{
  "num_hidden_layers": 14,
  "hidden_size": 512,
  "n_experts": 16,
  "experts_per_token": 1,
  "d_expert": 608,
  "d_shared_expert": 0,
  "hidden_act": "tanh_gelu",
  "moe_layers": [2, 3, 4, 5, 6, 7, 8, 9, 10, 11, 12, 13],
  "router_score": "sigmoid",
  "normalize_top_k": false,
  "routed_scale": 1.0,
  "balance_loss": 0.000291,
  "balance_bias": true,
  "scale_expert_input": true,
  "init_std_router": 0.0271,
  "lr_router": 0.000676,
  "num_attention_heads": 8,
  "num_key_value_heads": 2,
  "head_dim": 64,
  "vocab_size": 16384,
  "norm": "rmsnorm",
  "norm_place": "pre",
  "norm_eps": 1e-05,
  "positions": "rope",
  "rope_theta": 10000.0,
  "rope_fraction": 1.0,
  "qk_norm": false,
  "attn_scale": 0.125,
  "tie_word_embeddings": false,
  "parallel_block": false,
  "init": "normal",
  "init_std_qkv": 0.0149,
  "init_std_o": 0.00282,
  "init_std_up": 0.0149,
  "init_std_down": 0.00282,
  "optimizer": "adamw",
  "learning_rate": 0.000672,
  "lr_mult_up": 0.917,
  "beta1": 0.9,
  "beta2": 0.99,
  "lr_head": 0.00658,
  "warmup_steps": 247,
  "schedule": "wsd",
  "decay_fraction": 0.825,
  "decay_shape": "linear",
  "final_lr_fraction": 0.0,
  "batch_tokens": [65536, 131072, 196608],
  "max_seq_len": 1024,
  "doc_mask": true,
  "train_tokens": 629100000,
  "max_steps": 5172,
  "dataset": "wikipedia_en"
}
Below are experts of layer 3 (counted from 0) of a mixture-of-experts language model. Rows are named router (the router's row for the expert), up (a neuron's input weights, with its number), down (a neuron's output weights, with its number) and show model dimensions 128-191. Each number is 50 + 10 x the weight over its row's rms, rounded and kept within 0 to 99.
After each expert's rows: a language model's description of what the expert responds to; "comes before" lists some tokens at least twice as common just after its tokens as in all text. This comes from a sample of Wikipedia text that the model never trained on. Tokens count by the router's weight.

# expert 7
router:41 41 54 49 44 39 44 41 64 50 46 59 50 49 42 39 50 53 43 51 66 52 69 64 41 46 52 47 61 30 53 47 62 44 61 45 59 56 39 54 41 48 56 45 48 56 37 51 54 33 35 55 32 59 41 58 46 62 43 65 55 55 54 45
up0:62 58 64 59 55 58 66 42 34 64 50 27 44 48 57 55 57 27 43 19 47 48 50 42 60 37 46 44 62 25 52 46 45 47 31 54 47 57 61 41 49 63 31 54 68 65 53 53 50 39 66 56 50 57 62 56 40 42 30 59 47 54 52 44
down0:55 63 54 47 73 45 60 64 62 47 56 60 49 37 51 59 39 55 48 56 45 63 28 63 61 37 58 51 53 60 55 52 36 57 69 55 70 47 47 59 60 40 48 51 40 50 31 40 52 45 56 50 36 48 43 41 70 50 54 38 34 70 60 56
Word-final noun pieces. Final pieces of nouns and place names before a comma, period or line break, e.g. -ation, -ance, Germany, York, California.
comes before: ", ", ". ", ".", "\n", "'", ": "

# expert 3
router:48 35 54 48 51 47 44 47 58 66 38 42 52 36 33 43 45 58 48 64 61 52 75 58 45 43 65 36 62 39 56 54 59 43 51 41 59 59 50 52 57 56 44 46 43 42 42 39 66 44 37 40 57 51 42 56 53 47 57 56 59 44 51 36
up0:42 46 55 35 46 45 40 48 41 56 47 70 57 58 53 57 43 53 68 42 57 41 56 61 37 56 46 26 61 43 44 56 51 51 56 45 51 50 69 58 46 51 36 53 61 58 63 51 44 36 50 43 44 42 45 24 65 48 44 56 47 32 44 47
down0:59 49 51 47 46 58 54 44 53 46 30 42 69 62 54 64 43 40 55 49 53 49 51 46 54 49 61 71 35 46 47 43 41 48 59 62 38 52 35 65 42 40 43 49 48 39 47 68 45 63 46 51 33 48 38 51 38 48 46 55 60 54 46 57
Hyphen compound continuations. Second parts of hyphenated or slashed compounds and score tallies, e.g. All-Defense, surface-to-air, top-selling, 14–16–5, and cells in win–loss tables.
comes before: "| ", "(", "|", "6", "as ", "All"

# expert 11
router:46 49 47 49 43 53 37 45 42 54 52 63 61 55 52 36 41 57 54 40 67 50 70 66 36 54 56 55 53 36 47 51 63 58 48 49 41 36 41 56 47 45 48 45 46 28 39 45 52 29 43 48 31 62 47 62 51 60 38 64 54 56 60 48
up0:47 50 54 44 36 47 50 39 46 46 36 33 48 45 31 40 31 67 36 41 53 50 60 44 59 53 35 60 54 27 68 54 50 38 35 42 47 45 69 54 63 62 53 70 32 46 26 58 32 50 46 66 72 60 45 36 44 38 54 66 28 52 44 48
down0:51 50 66 33 49 49 62 62 51 53 53 53 54 62 42 63 59 34 59 52 45 48 31 48 47 47 49 51 48 65 56 50 57 65 65 45 61 56 44 46 38 49 47 51 60 59 63 62 46 59 64 54 35 53 50 59 51 43 62 47 33 38 53 60
Abstract head nouns. Whole nouns, often abstract or institutional, that head a phrase before of/and/for, e.g. interpretation, generation, services, Committee.
comes before: "of ", "and ", "in ", "for ", "(", "to "

# expert 1
router:39 52 63 54 53 38 24 34 45 50 52 60 56 55 54 37 51 51 51 35 69 55 66 57 37 53 45 44 55 33 76 41 51 43 62 53 47 46 57 49 56 65 47 51 44 50 46 43 48 41 54 47 36 55 48 55 65 51 50 61 59 58 60 50
up0:54 49 33 61 48 63 57 55 59 29 46 56 64 68 43 48 53 50 42 79 61 54 55 43 58 48 41 55 62 45 32 53 64 51 63 57 60 38 45 44 51 56 54 50 39 49 38 41 51 64 48 56 60 64 31 55 45 45 59 68 40 51 53 48
down0:33 28 57 38 45 39 42 50 47 64 41 50 44 52 67 61 41 55 56 63 49 54 35 51 31 51 52 53 22 44 70 57 40 57 38 43 56 34 29 52 55 47 69 39 42 56 62 51 41 55 46 43 50 60 52 66 56 64 49 52 18 64 63 41
Table cells and dates. Short cells in sports or statistics tables (digits, positions like MF) and "surface"/"date" after "by" or "to", e.g. Finals by surface.
comes before: "| ", "|", "0 ", "201", "200", "/ "

# expert 6
router:31 34 68 53 51 39 42 35 52 48 51 47 56 58 57 50 56 56 56 44 45 50 49 44 36 44 41 43 65 53 63 40 38 32 61 50 53 60 58 44 57 53 53 48 49 62 52 45 60 37 40 45 54 48 47 58 49 47 49 61 61 41 43 53
up0:49 63 51 50 50 70 53 49 56 48 47 57 68 44 68 39 42 47 45 65 62 59 48 53 61 45 54 67 45 55 39 59 46 77 34 50 56 43 44 44 52 43 33 44 55 38 60 38 71 40 49 41 35 36 46 46 53 52 53 49 38 53 49 38
down0:53 43 40 41 55 38 47 65 49 51 70 55 30 57 33 57 55 55 49 58 61 46 50 43 71 45 67 56 58 46 55 45 54 45 41 51 32 52 47 59 52 35 54 56 43 59 45 50 58 59 68 56 41 40 32 53 76 48 43 51 37 59 60 65
Nouns after prepositions. Nouns after the, in or on in phrases like on the way, in the period, the river, plus subordinators like because, where, when.
comes before: "of ", "he ", "time", "time ", "side ", "century"

# expert 2
router:51 57 59 49 51 42 45 47 57 50 24 54 49 60 55 50 48 41 58 45 52 41 50 46 43 34 33 32 67 43 70 36 43 48 51 54 51 44 47 53 68 52 55 66 43 43 59 46 64 50 43 32 47 50 56 67 55 55 46 57 47 46 55 62
up0:47 45 50 61 57 44 49 49 61 49 65 58 60 65 43 32 49 52 42 44 58 25 59 69 34 45 46 55 46 66 18 65 59 59 53 55 46 40 43 47 46 42 48 57 54 56 56 55 30 25 62 68 57 67 39 45 55 46 40 69 46 51 34 48
down0:47 33 58 58 62 54 46 63 51 48 47 55 57 40 41 47 54 43 57 66 51 56 54 45 55 50 28 55 59 52 60 49 58 52 56 41 52 41 40 36 66 41 63 36 52 48 51 62 58 41 63 58 45 46 48 41 34 62 57 55 41 57 34 54
Section headings. Words right after == or === in section headings and the line break after them, such as History, Career, Early life, See also.
comes before: "==", "===", "The ", "In ", "- ", "On "

# expert 9
router:37 41 51 45 47 58 18 42 54 38 39 60 57 48 39 42 41 58 45 45 74 53 73 46 46 57 43 46 51 40 59 42 48 51 47 49 46 57 55 52 54 49 47 46 46 51 41 44 43 37 52 50 40 62 39 49 57 59 58 66 71 61 63 48
up0:52 42 55 51 47 54 40 62 55 56 45 75 53 52 41 57 66 38 49 40 50 48 56 42 42 46 55 41 53 65 65 47 65 47 67 43 58 61 44 39 59 52 49 54 59 58 37 72 53 54 47 30 51 46 54 45 38 77 56 46 60 58 47 33
down0:47 57 56 42 60 47 66 53 54 54 82 32 44 53 65 37 37 63 56 41 51 35 41 55 59 48 60 59 43 44 36 62 45 55 61 60 37 36 44 52 35 55 49 44 50 57 51 47 55 51 43 59 48 47 55 53 61 29 42 54 41 54 59 60
Personal name endings. Final pieces of foreign personal and place names in lists and tables, e.g. Ver-oli, Kar-ava, Per-kins, Hajdu-k, Der-ry.
comes before: "| ", "(", "and ", "was ", "de ", "|"

# expert 10
router:38 42 50 45 47 42 55 47 47 37 36 44 38 49 48 46 51 47 58 55 69 61 71 40 54 48 41 40 60 42 45 48 40 54 49 57 47 53 53 43 60 65 62 45 40 62 55 53 63 55 59 52 45 74 48 62 43 38 56 56 54 40 55 23
up0:39 47 44 56 42 37 39 38 52 49 42 54 33 46 35 62 56 13 36 43 66 50 37 32 53 31 42 65 40 56 78 39 58 45 48 30 52 37 53 70 43 44 44 46 62 37 49 61 42 42 61 63 49 60 59 60 44 56 41 49 45 65 46 59
down0:66 57 64 46 34 56 67 47 41 53 58 45 38 60 51 46 53 68 60 63 35 54 60 57 50 53 43 64 58 44 45 29 68 66 43 56 42 54 35 53 46 52 50 51 40 38 63 57 56 62 58 60 48 56 48 38 35 50 46 55 61 31 48 38
Words after articles. Nouns and quantity words right after a or an, often followed by of, such as number, period, few, single, range, style.
comes before: "of ", "to ", "in ", "for ", "role ", "with "

# expert 12
router:53 25 63 49 50 45 22 38 50 40 50 49 68 47 51 45 46 60 50 51 70 63 59 51 37 46 28 51 68 44 52 46 44 38 58 45 47 39 59 69 44 65 49 46 43 56 51 46 39 43 38 54 50 50 27 38 56 58 48 59 61 48 57 48
up0:62 49 43 40 53 52 52 37 63 37 70 33 49 48 55 55 54 41 46 75 40 36 51 59 31 39 56 51 44 44 38 45 41 32 46 46 73 33 55 59 52 64 54 48 53 61 53 59 48 53 47 59 52 50 43 40 56 63 53 57 47 46 40 42
down0:30 49 56 56 30 66 58 50 64 55 45 68 43 34 72 52 44 57 53 49 40 61 49 55 46 43 42 65 40 49 48 57 45 44 64 46 44 42 42 48 47 41 56 39 47 49 53 62 60 54 62 48 51 56 47 47 48 49 30 51 52 58 79 38
Sports results tables. Cells, pipes and name pieces in medal and results tables, such as | separators, 1st, kg, W | L, athletes' name endings.
comes before: "| ", "|", "place", "0 ", "1 ", " "

# expert 0
router:75 28 76 68 41 53 32 31 57 37 45 54 56 54 55 50 49 39 51 49 74 47 65 46 46 37 38 46 53 50 54 36 58 53 52 54 48 41 41 56 61 59 45 59 40 47 59 44 40 44 52 52 52 55 37 55 57 42 56 63 57 55 54 50
up0:50 56 49 42 68 37 44 50 47 47 43 41 47 31 42 50 78 66 43 52 49 53 50 54 42 54 47 51 74 65 42 53 45 35 38 49 40 61 34 63 63 53 72 49 53 33 50 59 63 67 64 50 64 35 51 35 51 36 76 31 56 46 54 51
down0:55 56 57 55 59 70 61 42 60 42 41 59 38 47 47 62 45 47 54 42 50 55 59 47 39 44 64 52 50 37 48 70 43 46 45 44 51 43 57 53 29 40 37 47 57 40 54 49 50 46 40 41 41 53 58 45 54 63 25 57 58 31 56 44
Article-opening definitions. Tokens in an article's title line and first sentence, such as election before =, was after birth dates, and It, He, Binomial.
comes before: "=", "\n\n", "is ", "a ", "born ", "was "

# expert 5
router:44 33 37 51 45 51 29 54 68 42 42 61 51 52 42 52 43 55 46 50 64 51 61 60 38 44 39 47 65 52 62 40 45 35 63 36 67 41 66 47 52 58 38 41 44 43 51 32 49 43 45 49 48 49 39 42 56 54 56 52 60 60 44 58
up0:48 41 55 48 46 43 43 53 29 65 58 71 53 52 61 49 49 44 47 55 42 59 49 46 40 45 62 47 59 44 50 64 46 58 53 66 45 53 33 60 52 59 45 47 68 51 55 32 37 56 51 49 48 79 55 54 37 56 52 54 67 45 40 54
down0:40 44 31 47 53 48 48 43 59 57 45 61 42 43 36 57 56 39 30 67 34 57 25 57 59 47 46 48 31 59 69 42 37 15 39 41 46 60 32 54 65 62 57 40 46 49 52 49 71 57 37 41 48 64 60 42 35 63 38 46 48 59 42 58
Table separators, "as" phrases. Markdown table divider rows, closing brackets, line breaks and punctuation, plus words after "as", e.g. as long as, as many.
comes before: "\n", "- ", "as ", "of ", "= ", "\n\n"

# expert 13
router:65 49 62 60 51 51 23 49 53 39 36 57 56 49 48 35 47 64 48 47 73 56 67 48 32 48 42 54 60 31 53 45 61 50 54 62 39 43 46 51 58 55 54 47 42 42 58 52 41 38 60 45 35 51 47 66 56 62 55 63 60 52 60 31
up0:63 57 52 33 39 53 37 55 59 48 55 55 47 62 48 63 52 27 59 60 68 40 55 54 37 47 38 58 28 70 43 42 27 62 53 53 36 47 51 48 62 41 43 57 46 35 49 41 53 51 58 43 38 57 35 71 47 51 37 54 49 17 48 50
down0:33 49 46 69 37 54 35 44 47 51 48 56 45 43 46 56 24 56 51 64 47 40 42 73 33 56 56 50 37 40 46 44 55 38 61 47 39 68 35 42 38 35 53 47 58 52 66 50 52 58 53 54 44 50 48 51 35 40 54 55 58 53 51 44
Coordinates and abbreviations. Decimal digit groups in latitude/longitude coordinates and letters inside dotted abbreviations or initials, e.g. 44.166, U.S., i.e., W.H.
comes before: ". ", "% ", "°", "., ", "%; ", "."